config = dict(
    balance_loss=0.0027,
    init_std_router=0.0167,
    lr_router=0.00118,
    vocab_size=1268,
    norm='rmsnorm',
    tie_embeddings=False,
    optimizer='muon_variant',
)
Below are experts of layer 11 (counted from 0) of a mixture-of-experts language model. Rows are named router (the router's row for the expert) and show model dimensions 0-127. Each number is 128 + 24 x the weight over its row's rms, rounded and kept within 0 to 255. Numbers have three digits each.
After each expert's rows: a language model's description of what the expert responds to. This comes from a sample of Wikipedia text that the model never trained on.

# expert 63
router:133123101131121083128136115165133094110129098109132146089103084128126126136106141137116122119140125094094121140089170124146162170092128091126160107107151093177090145131100151097086134119117106150132118100113073098124128103128161133134092146083113146138132105128154148155118109148111170090146162103068139123089107126142142122123109094102141090128109150134112137147088130092135165133146
B and F word starts. Word-initial B or F capitals beginning names and places, often in tables and lists, e.g. Berlin, Belgrade, Benjamin, Facebook, English.

# expert 45
router:114135181122154141144086111116123125161114097184114113109148126116121130134117094069154118174145081114183110143145122100110129114111093165129131166130110114088140097096149130131120100189114122148147117148175168136086113148126117127125106179100135138142143168108139105116133135126158172088145144119139098133114137123129133132095110102169111102123099134098099132139109108119132123121097
Plural noun endings. Plural suffixes and plural nouns at a phrase's end, especially time spans like three months, ten years, days later.

# expert 13
router:170171154161168140162139133145131169111133125103098153115124137131160125142124117135110152149143138104147139112118137116105123176108173168130137100137182172087139150126104131146109152160132142103099109112158106123132141156131059112139148140123154144121135187125127116106138119163123186101179139150159148120142146099126122099098163091113128112101154113127117148115083127137098113103117
Comparatives and copulas. Degree words and auxiliaries in descriptive prose: more, most, such, very after is/was/has, and suffixes -ly, -ical, -ed closing words.

# expert 26
router:124087131142114145140154160091089134109138085120157129122120118164149123121101083122088096098143101092139110145132087110109107127104106135092127138120086171121116120112133133163148125098085136147094144170072111143111119086110143151154156143143100123137077147155106133116131122111092146139117133140095123154176132135121169149163157106154131126156127088124160124102145106075115135150113
Inner pieces after consonants. Middle pieces right after a first letter like b, h, or r, mostly in sports and biography text, e.g. b|ack|ground, b|att|alion.

# expert 2
router:095123138135137141132123077118115137121149130133110140126137141177095157146136137153147156147114147123142128171100122118094122107090142151082138150173102086138116127124143115122120154158146092176077107087125113177185149086114096133146123152104119090155173106127142150135123135159139106135135140091110118113118114105115155146153111110098154074124147116154127105132129102155157177158136
Word-initial G/J letters. Lone G, g, or J as the first piece of a longer word, mostly names and nouns, e.g. G|ymnastics, g|overnment, G|arden.

# expert 46
router:140124092154141139132096144082152085127107096110161150133123113126177115146127104130151106119140136124150163091126172141122158131119150130153128148151112117148110125141151147128146085134148101097137171115091152111079165150132156134120119096098159126115140137139100126189126162152125177129121109137119145087137114115151113150146145128102088174119148097101118100105164129138145128134050
Surname inner pieces. Inner letter pieces of personal and place surnames, often after Co, Mc or Cas, such as qu in Coquereaux, c in Casciola, Br in Bramlett.

# expert 55
router:154129162086141171112158112143140113108146132141102174140155096117145128108159151112174148133119117084162145087122100096138122170136123091090157110163124111159102100154136106105168131151123174129120127116151140105157128089111115139113104157161140080129124154094130117112131101118107110173146145094138131121153171119127114161127132164104147139153116117134157121145166087093157139146161
Sentence-ending periods. Periods ending sentences in biographies, periods in abbreviations like C.E., F.3, plus closing == of headings, degree signs and line breaks.

# expert 60
router:112135121179118176161083098176173175074156124112120120148161195159156100131133102158134150125119115125123103132098173114152110142150127114119150107097156150115154104122088141152108156181156143122133112123162126122130145143115131114128142131136162119135132125142159116094135126151103184119134139145141168134100099088125120129099148090111138128118157099100111133160104134146119151118143
Determiners and quantifiers. Number words and quantifiers before nouns, such as all, first, two, three, other, new, plus word endings like s-ame, e-ach.

# expert 33
router:090154141172142148116132107107092136153159115142154145097140126145121157085132138125118148103177147128162112136118088116096163149149115169115146153119141113061134119126149158151156109157162155095146102136119093170116113154134130173121165124088132163123112123104124101149163134152139164120130158135122139127127144087148137140135127102137081149178123190145108112108152121163134131125150
Modals and infinitive to. Modal verbs and infinitive to before a verb, e.g. likely to, may be, would become, learns to accept.

# expert 10
router:176131132108118105133150156110106133140098095145120124108094118115094114161112140119130164152134105162171158075078178137125115154121139129174113121121103116127092127163134146115138110098104146106127110122119142133088142120153144161136094148130133167145096143108135096138133106173151084120118081092147106095090125169141136107104119109118141138143130172182143088158165117112140130146134
Capital initials of names. Single capital letters beginning personal or organization names, often in table cells or after commas, such as K in Kevin, N in Niklas, NASCAR.

# expert 4
router:137107143136099069141068098128114132124101109121134148117150156129084085116174164129129130138085129072073164124147151109103153070120146152117120114097064142129110137153104128115148109097179100080104124151129128129096110126136127107124104148117121124088124119116124117178113129132153109147139163136138079125126133118119093099141131122158138158158133118162113126108132138108101132127131
Lowercase word-start pieces. First pieces of lowercase common words after articles or numbers, such as b in batters/billion, r in rating, gr in gradually.

# expert 56
router:126152115122173141146124109192110160086103137133169112100126127139088155081133148121074168193144131144129130145112112101139113091131133150135130141114123135106139146134122098104134172160115165160093120106111120147153145104163116143086140136126112169126087112117112147127140113159138085112138103166159119120129150150150156120070104106105142160092139118087132133156130138125122096136126
Prepositions, mostly "of". Prepositions following a noun or verb, mainly "of" plus for, to, from, e.g. "Secretary of State", "a total of".

# expert 59
router:111119127102105125127158114128159119104146149150191120113121113137092108141118139168106143125138172105148188152095173116127146120130156125130078101111125144121150115174146109141120119096147125106141117173092170083102151146131133119122149135167115103138131112101084095144140109098137082141103128104095078106135098159099109122135114112168167116103092152132131133127111128109155147096100
Letter l pieces. The letter l and l-clusters (cl, pl, fl, pr) starting word parts, such as two-l-ane, down-l-oad, Mid-l-othian, plus year digits in tables.

# expert 8
router:109181152135169110110157143142096135095095122148143100124154115100146119099089101116126101089125099183094124112139122119108137092118134150112138107121130113190119115116157123146105166150106118122135101146086097142163140156139167135119159149123133115118104118114118081150146105175126151122112166113155117143114131096098152120111170167124153075096124089093154107128129137100135155112124
Verb stems mid-word. Inner or final pieces of common verbs, usually before -ed/-ing or "that", e.g. sugg|est|ed, dec|id|ed, kn|ow.

# expert 29
router:155154142095088121117156176089088146133131163138139152138136127103084172159116136121136130121096136124151137129143103093129156127140140159137143185128161112145103136156162117144089167125100118095092156132121139132136114111124079144120085096103087096107120112136140152149117134154119096151142126162120169106108144117147145140159168143122095132138160116169113177118130161116186127115122
The "oc" syllable. The piece "oc" and relatives inside words, such as d-oc-umentary, S-oc-ialist, L-oc-ation, ass-oc-iated, plus loc and acc.

# expert 19
router:099117120160145148115105147149174122134158096169119087143102144098154125158113125111162159146151099154141084167133109111119097133125121143119168121093135142090159151079116150094135082107099142127121105094161148159160172169124103129135165141109144091133147130128137111099174117098095165122111134160115155117129098166130121125124130143145124156131134093133161153117088141107134138154091
Place and route word endings. Word endings and numbers in geography and transport text: Merseyra-il, jun-ction, Towns-hip, route numbers like SR 24, -way, -land.

# expert 18
router:115101130116135124164091175167114125150126163100150147127135173128106114127163157157159172081102137130120098125158078123117095153074122130147154113167145111160099107165131108115144132158122132111181129156151086153110180134153137095148134104125111150151151101128129134116103147151159097150119130145097143101122081110109172139146109114113146139122173148154139124114126126098134119133108
Table cell pipes. Pipe separators between cells of Wikipedia tables, especially after header words, numbers or dates, such as Term | and Nov | Dec.

# expert 62
router:075137084096110117134164142122112101150108105125130140121111151130138116128093121158122133142114113120071164097168139162120091118173131143114100102155088130146111129148131130084152142103139116146114110108097108163101087109116112120172184094135176110128119114151136113103152147058135086133156145108105138124126135135098112076111117104146123138087104131140118124105110116116097141128163
Line-initial section letters. First piece of a word opening a line, list item, or == heading, e.g. S|pecies after taxonomy boxes, ==P|ersonal life==.

# expert 3
router:113131095100148197108150134161144140150150111132129132116139093135119152121128107154164165126117075139167149114098181125111112148097108109121095120114131086148127121135126122121159160120143092126130137117158131140130114123122112119124115122130144095161103152103129129109127068151139187108144129076142113182109110132126129126150084106122136124155154182116114166136078132141139124185155
Rare capital letters. Word-initial single letters, often uncommon capitals such as X, Q, J, H, starting names or words, e.g. Xavier, XR, Xinzhou; also apostrophes and line breaks.

# expert 31
router:098159125129098119078124078104116120192130167130144170133162111157137092078117095158112100113099111128094143136099125133141134116123091095169117129156116116133130146130097128136092118149113118105130095140116156163114113103109125143147186123128112117098133117114139126139084137072119120130121159133104150118116109131121167149140163105170156158143081163140125125101134172116126122170132
Early word fragments. Second or third pieces early in rare or technical words, often scientific: p-hen-omena, or-th-ologs, p-oss-ible, m-uc-ous, geoc-ar-posphaer.

# expert 43
router:133168112113124150106139154098168148112142117155112117144133119145164139144123130119155136112102148146143095167113142143126153141109169144111152140105192141101162151086129150156115146128123105131110112103160127081134128177108163136159130131122150130114143134190142140115144154136134087119130137150181155132154116103150135167137141137121112043170156105108165134100124141103112134106099
Word-final ent fragments. Middle or closing word pieces like ent, ident, ject, ment, ial: equival-ent, tw-ent-y, contr-act, offic-ial-ly, Polit-ical.

# expert 15
router:098098158120159151196131112135152136144099126167144113143114141110098122117108164165108101182132134125092141097119165119123159139147157133118151150131155130160160088087147113183104123103085146140134140141115160132114111092136126143164115154142101100108139149086138174120160149110085117092158139115141117126152087132120103152107111106121116132134128156101125166093134141140126161099148
Years and table numbers. Year prefixes like 199, 202, 197 in date lists and tables, plus other numbers, en dashes and line breaks in tables and season ranges.

# expert 54
router:151122155098137122126129175125129123191136117111121147093095139114121171174104120159099115099104167145108119129150145128060144103125186139117183152121104131100101111148122118106159123104136139130112110124148139125137158116076115152086107122151097151144118092106106167127107166170120144167132129171157115108110108109119150123160146155140111131139136122152127108145116107108149110113174
Letter c pieces. Word-initial c or C pieces and c inside words, such as c-reators, c-ave, C-ritics, con-c-erts, Co-ordinates.

# expert 16
router:132106098123100130108147121137133158087153102148120120112136109095129141091131156099145129115094082125090140181069109105123106117125161113102132130143156118129126101118128125145105168158117132169121131135160132154118091124141164135133108149145142094124160119155170150101125128092118069131130143100140116132180130105115170105134077144134087117139116129117123109188150163172093126101113
Role and title endings. Word-final pieces completing titles, roles and agent nouns in political and sports text, such as er in Speaker, ajor in major general, ber in number.

# expert 47
router:149149144130134142115155142158126116164159148113102111093127134087118166186162141100117106090095129137137180092101149106105127154097116103102125152143116112166144136138155150140151113086079090093079120115123138128121134119129113156121115114115106102094135130100115142112078114191139133139128125123154105126130097155142168150150112133124143152166165168132118143155128147087155132142163
Math and symbols. Math notation and symbols like $, {, \, _, ^, +, -, parentheses and C in LaTeX formulas, scores, chemical strings and money.

# expert 28
router:079196150145103156115185133123127144068198119119127119126139138144116134160117135104144108115136139109156139142099172124122166156121118158122131139095097132115117113099144164151091150116107154088174139122078162135116158148098144137127143123132127143125150124163112138140145121147171140135110117164146140140145131156130152141123126196155140136141124129099120104103166117149104110131090
Mid-word ill, em, ol. Middle pieces of words and names after a first fragment, especially ill (million, Village, Billboard), im (Primera, Grimes), ol (Carolina).

# expert 7
router:125093128131111144092119171143123137132099119121088116102108130146111121150130102211114149138155160149142158151162157116113125139099174137133110119144166140096146102143159153156129117116137135140151120114130078119162135178106150117096140174128076098125171127140125150108154177158133131146112156140102139115162135116106082073109113146117133144137120108127138114108131132129139064144142
Mid-word ic fragments. Word-internal pieces like ic, il, inc, ec inside longer words: med-ic-ine, mun-ic-ipalities, art-ic-le, and the sic in [sic].

# expert 21
router:152134083143142114145119076122164152117166147141126108162143113156142113154112122159135104129116108138100153114129110110137140140136174106156100095155092145142121098144112167140121155137100142100085135122128105106129135161163125105100128163131194130129128093159138136097160123151130123184120103154107143119160116130093106124134153099090091133147108098083093167113105176114138103145150
Nationality and chart names. Completions of country and nationality words in chart tables and proper names, e.g. Australian, Scottish, Billboard, United Kingdom, US.

# expert 48
router:122111100131129101144087092145141120176133099149153092126167114104137093146098107112128164128149125079135130122162130104116142067096114128127128172132140132115126104078162150105116115164091097135129149156151118149079127100119162091110136165102120138143121136123140134130130163084092119134151097173093097109143143166164153128115094142157117116150079118121106103128133115147127142152106
Plural noun endings. Plural suffixes -s, -es, -ions, -ities ending nouns, as in households, Asterids, catalogs, plus the slash in coordinates.

# expert 53
router:111075114119168130094119114135142119146130077144151110119169142170104114100131135107166158105126093114123120115113170118098131154167167114110128124107143147152139129129152099135127121123091148154133183110171138134134099108122149128101104103141160096147157090086128133105158103155159137133126104114172165127101112132163140145172083137105087147159128149137136185126116153143144108133126
Letters inside acronyms. Single capital letters within all-caps acronyms and codes, such as THEMIS, ADA, ESPN, EST, NBM, and table country codes.

# expert 57
router:138102166179153142164091108151175112143149180107136098156129137111107091111123126135178116146158085139129135124156099127138111113106179111124114104101146113113129115100128101111133101152158165152156117121107073138112124126141152111105140151117123123130155139185097144090139103105149051085152090141131125105129106154115148142117136104121138125139115120109120163161138125107158118118126
Commas in names and tables. Commas and other separators between place names, list items and table fields, e.g. Athens, Greece; Free State, South Africa.

# expert 49
router:095113145136140180143138125110120125100106137109145133130161118130067118171125114134169141124123153145147139161139124146134160101103130111098147154083096076111123109111140099155154176124125093180113101121108101108135115107118132119117119133084122126114160065140116153133131121117118131147130145138142156094093127111120180143160113126160154115127128119143125124188147150193161156128096
Letter g in words. The letter g or g-syllables right after a short opening piece: le-g-end, de-g-ree, Los An-g-eles, ag-reed, plus capital C in titles.

# expert 25
router:151141143116139135134187098151137123135123118117108129125105107111102120130120121122062127156148128141121110149114064091124096171139122132172126122150128084134134120113107111142116129120156152170183130102144063116105120173138112092120140125142115123119125156092120083104093093127135119129097129161131095093167123124147105162150135113102116140087139098103109101115112091120124099094167
Coordinating conjunction and. The conjunction and, plus or, but, &, while, joining names, authors and list items, e.g. rise and fall, Kaufmann and Kaufmann.

# expert 5
router:097114137126122117091126095122121172127150090134186145141143097148137093125168128143106119116168159106129116095152069184157118123122139111106134106134132127158108093100110133149119078131141098099162150131150147122148109134139160119114128103105125154124102173158108146121150130114074131110111097142118143114157120127101131146153166151124153088079117140092156154144136162126165155133092
Mid-word vowel pieces. Vowel and short vowel-cluster pieces inside words and foreign names, often after a capital, such as v-o-ice, P-o-hang, Ch-ie-f, ev-en-ing.

# expert 14
router:132103102142137128147107131071108155087125110125154108126110111125144187133110155116153100119132089164128147142098136105139161185111113119125112104116114106110090106128110092164162087175104144111149151117139155130127119140148146112090115111107159110126142129108121155135108142120129201125144100130112141109110122131107096144132106150161110133095123080127153145141155123148138107134044
Ends of proper names. Final pieces of person and place names in running text, e.g. Hen|ry, Stew|art, Ceyl|on, Braz|il, New York.

# expert 22
router:170096130181089139131108154161152120142151161134151122082148114099137124145122121103146142162133113116165128115167158116193145146107095147112087098174145120148114137108171135135125091114107152121121107129140084100146119124108118099146119127108142121136163160152114160095157134141136125115118118081130136169128145141107102138099141094117185117100116137137109105165153133112165103115175
Commas, H, man. Commas in lists and quotations, capital H starting names or words such as Honda and Heart, and man as a word or prefix (manufactured).

# expert 50
router:131123161145169132093110114152140159113142154095111078133141112153135163131172129142132136162129109149089109137089110127154077161134137148116108082097147141128113129105126150125136125130160083135129120095195113160144108175112106110111158103144133141114120124128128119085132150143101204136130139146141136113123109122118148139147152117119155147103152085108150126158087185172115120137126
Descriptive word completions. Function words and word endings in descriptive text such as plant or animal descriptions, e.g. gold|en, yell|ow, bl|ack, two.

# expert 44
router:132171071129097120124107150096132152060136129152161120113113109132169112132112177136158117091134114135139144111157108122157141105080125125157104141094178121129149111124108123147116090145139122123114118118161138107104165154159158093130100098105169121133141140102110159153181102119114187129112133142101138148130098152086120137142141133122109142124105112133146167120125179127156126098097
South Asian name pieces. Pieces of Indian and other Asian names and place names, often in lists and tables, e.g. Par|anjape, Koteswar|am|ma, Azh|ar|uddin.

# expert 32
router:108115082125132127125085099135100114142086125150126132098156092154182104120101134117099123175121104108138087162079133133101103088143117145134127149163105124143115107137119097100157165122148147154105092136125106149116130075123135145149138104142123111088187120137104108168137124119116145093147147084114128100160106108113139110111140118133161122121140117108110137167136134090087139093175
Letter F/f pieces. The letter f or F as a word start or after a prefix, e.g. con|f|usion, unsuccess|f|ul, F|ox, f|amily.

# expert 37
router:088090150126121117114127139135129168118095182144133122100091167103109129094151113109085103126160158163107128132111077138156140087139121120103144137119146110117070156138117120137155127152125129186104096121102084138178121138159134142158115111142140165116103110105137123134120115167111097126080094135139147091111173117156147130125153111125102156104138126126097150137164129121136123111177
Prepositions after verbs/nouns. Prepositions for, at, to, of, from, against after verbs or nouns, plus for- opening former, forcing: played for, development of.

# expert 34
router:168149163125110077178134151143169141154097131130101169108110157119128106100144158140141122101118138167111093124149093113113107134175154181153107120113140113112125139089158090175154147139151115089168114144092108145124119152165148096143119129125116139126120138114109114093147109121138115126111124170180101159159129126129107112118118112131106148097138125113150185134132124137117156103179
Function words and table rows. Articles, prepositions and auxiliaries in running prose, such as the, to, was, during, plus the pipe starting a new table row.

# expert 61
router:108118144107163173123172146134090143155133129144099151146119131082127114103112133123159142125090113095183123084117105112143132142114116098097137141164131138145108120179149109118174147101108154120083121097121142154140079111107113120098104158124118120146172146106125079105084118104146159154126111137136157118128140158091111144115158086115126154154113163155140137140107114122163141166159
Opening quotes and parentheses. Opening quote marks and parentheses before titles or glosses, especially song titles in track-list tables, plus heading == and brackets.

# expert 58
router:144099119150115116079146151138133131161107120198144112126110135146116084145117117154113086095173103098104116110154092121151139143109107148124099149118078131121144117116109145160138118100098099088133176145079176126140153168123096117113133144093146116100123142123150131107113123118103089117116096160113154125138136105095121107161175111113140163146121136149138150086145139097117143173142
Country and place starts. Starts of country, state and city names in location and birthplace lines, such as Can in Canada, Fin in Finland, New, Brit, Eng.

# expert 24
router:159133099147112122107126128086137141105140109110143137120146068082162095112132128134151101137140108130138153112108104125154127096171154102137105122144145119137132107177136122121108149133150085097126131169076116095114106135154185144103153101094144165119134170137076155160118135086142124145152121127114140135137112152128133137154127148125113101135121066112151138126169148153129148130056
Foreign-name inner pieces. Middle pieces of non-English names and words, often Romance, Slavic or German, such as Isab-ell-a, Zu-let-a, Arg-ent-ina.

# expert 1
router:099152118115129144161150163102131120119143084126140160139118107181137096122131148141162145115153149136117146103101164158140122145146121089132160122150114171098136133152142119135151148086149125172135160129120119112128169104096151107137149158151159138125109089108112097102142153115084148126099096097124134137134142094177092131156138169078135090080119179165114113158134110107127132105141
Line breaks before lists. Line breaks after headings, captions or sentence ends that open a list, table row or section, plus stray d/D letters, == and | marks.

# expert 39
router:155165140122148133123165110098106149131141092114130132135140167136146133107118152100181121155142116101142109086139151078102108104145122163160162136097141115108119126118116112116132172109121182160180151117131164166146103160146149146124148091176101133113160116142121145111137124137166133127139113080095112102126115125129150140129117147136159141165106175171159176149111130158148150114101
V word starts. Word-initial v or V pieces and v-stems, e.g. Violet, Virginia, various, review, invest, receive.

# expert 42
router:157114144138165130142094101114116103102122164127149078183106111149063127103102111148148151103144146137111097151169113130102091140133131114126132144163084112144109135124141140105138155158111157105159091130171110113105130129164113136123142140142127111134166166138095157100134126088174083120134134140086124133139096128133172137105130127106103126103168150130131126120134157120166140162184
List and heading markers. Line-initial list dashes, heading equals signs, list-number periods and some table pipes in structured Wikipedia text, such as "- Wimbledon".

# expert 12
router:127084153166124145093133119096105103142157140124143158112115175098155172096132101138096098101113117109117115119132115143164169136110110127138170150082097116128175131127122121120159191150137109183133134102098143111136079116104138133102143124131167105108127074147113160130154155119166135151115118112137143128117108144148146148125115116148082139150107114097150139149141123058113118129139
First-name openings. Opening pieces of given names and some words, such as Ad-am, And-r, E-ric, Geor-, Aust-, plus é.

# expert 38
router:114106144131132136152109140123117147074131106147151110157111151134141091169126108154186113110165152137104141155120168120099128130159161164075112135108132171122098104094118161124151149128148135120093147119170146157141152162127108158111103125142186088138165122142129108093137135096125178114082147141151128147145099170119137122133120113112108096138121094114146115134090121133077132102126
Sports competition words. Sports terms and ordinals in results and season text, e.g. f|ootball, League, second, knock|out, World C|up.

# expert 23
router:125123098113119137121136135147133115106097114136075131138133114128138178166115138138110112119152153121095145104107137110120134109112130149088122157138106099121094103159107079083127127123143140123159104163155169145130132162129145129171124087119145110087139117127114158140112159146099077132116143159096150143097154113125132085136170098123060119109149148108102114140126063097096111090144
The "ec" syllable. Word-start pieces ending in "ec" or similar, such as S-ec-ond, S-ec-urity, spec, rec, dec, bec, Gen-eral, and occasionally "as" or year starts.

# expert 51
router:080114102150157101085130098098128145152127115142147124141137131131131137068126122132118122093155168084084093110189088142120155112173115160107134100167134103131122111160140159132095131133106127111152163135099162110140109128135109130146165141111093132147097178168097121127141141135131154149096079122122150149127159125103111159150162132136103158122127127082115143097128117108134123110092
Mid-word pieces in titles. Middle-of-word fragments, often inside song titles and quoted names in music lists, e.g. St-ay, F-ly, t-ri-ple.

# expert 41
router:100129163127149099124121093108099139110140142158128132139082123117117134155080165131163163138152128160075117134151105140175130188131109131160105112113153099167120124188150067156147113157122140123132130108156111137144096145097107125095137121124128134133115142122131172094124124122135127168137096159115159143144117139143136162112122168114154155108121094084151130137181138105134096140105
First names of people. First names and name pieces in person names, such as John, J-ames, Micha-el, S-am-uel, usually followed by a capitalized surname.

# expert 20
router:141116124132108105114162111116115131157125105092156165089109144109137151074106126144083163089142160098140109126116103152137175110093120156135124117104141105094153149156124169095171120123141136170131137090159124162113150128133100157133122129133090156120144146101152143120140131118121136132131162086143158162097136150141138108139106125123094188142099120080148134155141124133131146083186
Word-initial A/E vowels. Lone A, E, e, or O as the first piece of a word after "the", "of", or a table bar, e.g. A|ppeal, A|fghanistan.

# expert 30
router:126132109073145163116179094111133118130104190106124135152159112141101104137171141101135119077142139119144126152148140126134104154143128117091099139129151116181096133143164101111165153122095158139095118119096109163104120129125110112106081146130113118120148114117088169101118110114157111167138111110144119124151120169084149157152121112116114164165085147130089119153097137125146155125147
Score and range dashes. En dashes between numbers in scores and ranges, such as 91–96 and 7–6, plus line breaks and pipes in sports tables.

# expert 40
router:099095135147096141108087117103167111147139142097114165116132135126134110151127091154095090120123132121128118138120139077144136139120139121114111075092128126124152153144092135147153124126123095117133130166082157144101064128140162093155107147142131150115120091140131120108095160106144117146124119139104173163156099146171144150163119102150140148146118112152151104080131178087144109175111
at pieces and math symbols. The piece at right after a capital initial in names (Tatar, Katy, Latter-day, Watanabe), plus math markup such as ^, _{ and backslashes.

# expert 17
router:171114129157145154146102116166183148114115151103076106125097187135150145111119099137110123161125126158148104117132093150149128142139082133120126119120130126117155158102113163109183175113151100138135144130070109138122118150153118129130142108134121172107115096099121131122126130155141135123125128159146160147108173082156106117097129094098119151110182120116160119156106151150159103125160
Sentence-initial determiners. Articles and function words opening a sentence or clause, mostly The, the, a, also While, After, This, e.g. "The per capita".

# expert 35
router:174146160136095133129154120130102143145125103106126135112166111128120121166115135137140152149069092138101145160122162138127124066125121104172111094134123123115120086130111148167061112110166150064123138183142137137142140132111114119121144125131122153132152143137110140142127120141120083114094162126104123147145172154093110085123175167156096113113121103163132109115146107145117133115103
Lowercase word-start consonants. Word-opening consonant pieces like wh, h, l, rel, pol, per, as in "in what", R-el-ugolix, ab-ol-ished, rep-ubl-ican.

# expert 0
router:105126099114131140108083090127140139161125128100129102118152130125157126169116158123132099110103110122111098183143110155099131081170131158136157144110126113113151113129150094120097141173128125106110141143165150132125103121081096169135119138138143157163164145112167096094161132130097166127123147169145143183110138100122157149123129169159110148148124126082175140121116133141132158129082
Noun-final word pieces. Closing pieces of common nouns mid-sentence, often before of, such as h-istory, cour-se, rele-ase, surf-ace.

# expert 9
router:121142142128122149109158131116134138157129121111100116108167116144148086155121115111138160103148129137128153125098163123110095132165142081130158121161146106133128101181104163090119086083146134129126162103152140066094144132077136111131161167143151159137124087105125115190141100146126111116151115106157119103117152084131138129119127112124174115119105138186116107131128085110131162112122
D and N word starts. Word-initial pieces starting with d, D or n, mostly in narrative prose and names, e.g. daughter, drinking, Duquesne, not.

# expert 11
router:105145076127159106139091121119157122130128117139158099158127099145151104127106147149143153164163102118131121143180129144120103121115135101110137134133147117103138121119145166063123133162117100142106131110155146142090135153141128146139147124084163092138076121158134113108149181117169148095108095177137135126145113184136155160144133171116092123155146094139149132137116148181114137119148
Word-final suffixes. Word-ending suffixes before colons, pipes or line breaks in infobox fields and lists, such as inform-ation, Coordin-ates, bracket-ing, Platform-s.

# expert 36
router:116125106134138135115148139118104163110121124096130096108129112097129119079145128137113109133116126152107103152147143159127119103146139127154143153155106098159109123094136133131083122125116104117150134121121145143169160096144160180166166127150071089109135082120126167134120162116151135098081158157133096177123188094118122155134111188131143129134155136121178117160145120126112107093103
Latinate word middles. Inner pieces of Latinate words before suffixes like -ation, -ment, -ed, such as abs-or-bed, equ-ip-ment, partic-ip-ated.

# expert 6
router:119142094166164133121130174145132079072108114173134104081125086163122140149106114120143158177106136118087137084147109139142150092174132116150109128092126121131101128143135126133086114126115094093108124112109161123106131095135145135088118120150096093145122155119140085130095145149178098120115116103151144108154130157157132099082136103141145124114108149121154110167142124125133109134159
Letter m pieces. The letter m or M as a word start or inside words, such as ad-m-iral, s-m-all, M-oves, neurotrans-m-itter.

# expert 27
router:136113171132156122135082131133159141089145197120125103155059119108108111126104130125157127107143167121081107138178100133129096127105142158141095136121170135142103145135176131129143143153140150160181124116141096117128096107144152155109115117118138121167134100151077137135114127121163085080090108118083121090110107118122128141116133131104116161128119138127108149110150119105136136093140
Table cell separators. Pipe characters separating cells in Wikipedia tables, especially after a name or text cell, plus some semicolons, slashes and conjunctions like while.

# expert 52
router:150086091148138151109098122133081165105155123131116145142105133116152151112142154139104151144150087115150162179131081162150150094123124133100131165155165125122122156129118157123106144166115133116182133155115127119134127146130107142073115119137165114151123129146105166156158144097108154148121108126117145159144106160114096143139127146174087135102097100138164126141157124142093112132062
Foreign place-name pieces. Middle and final pieces of foreign or unusual place and proper names, such as er in Tuggeranong, at in Karnataka, is in Tunisia.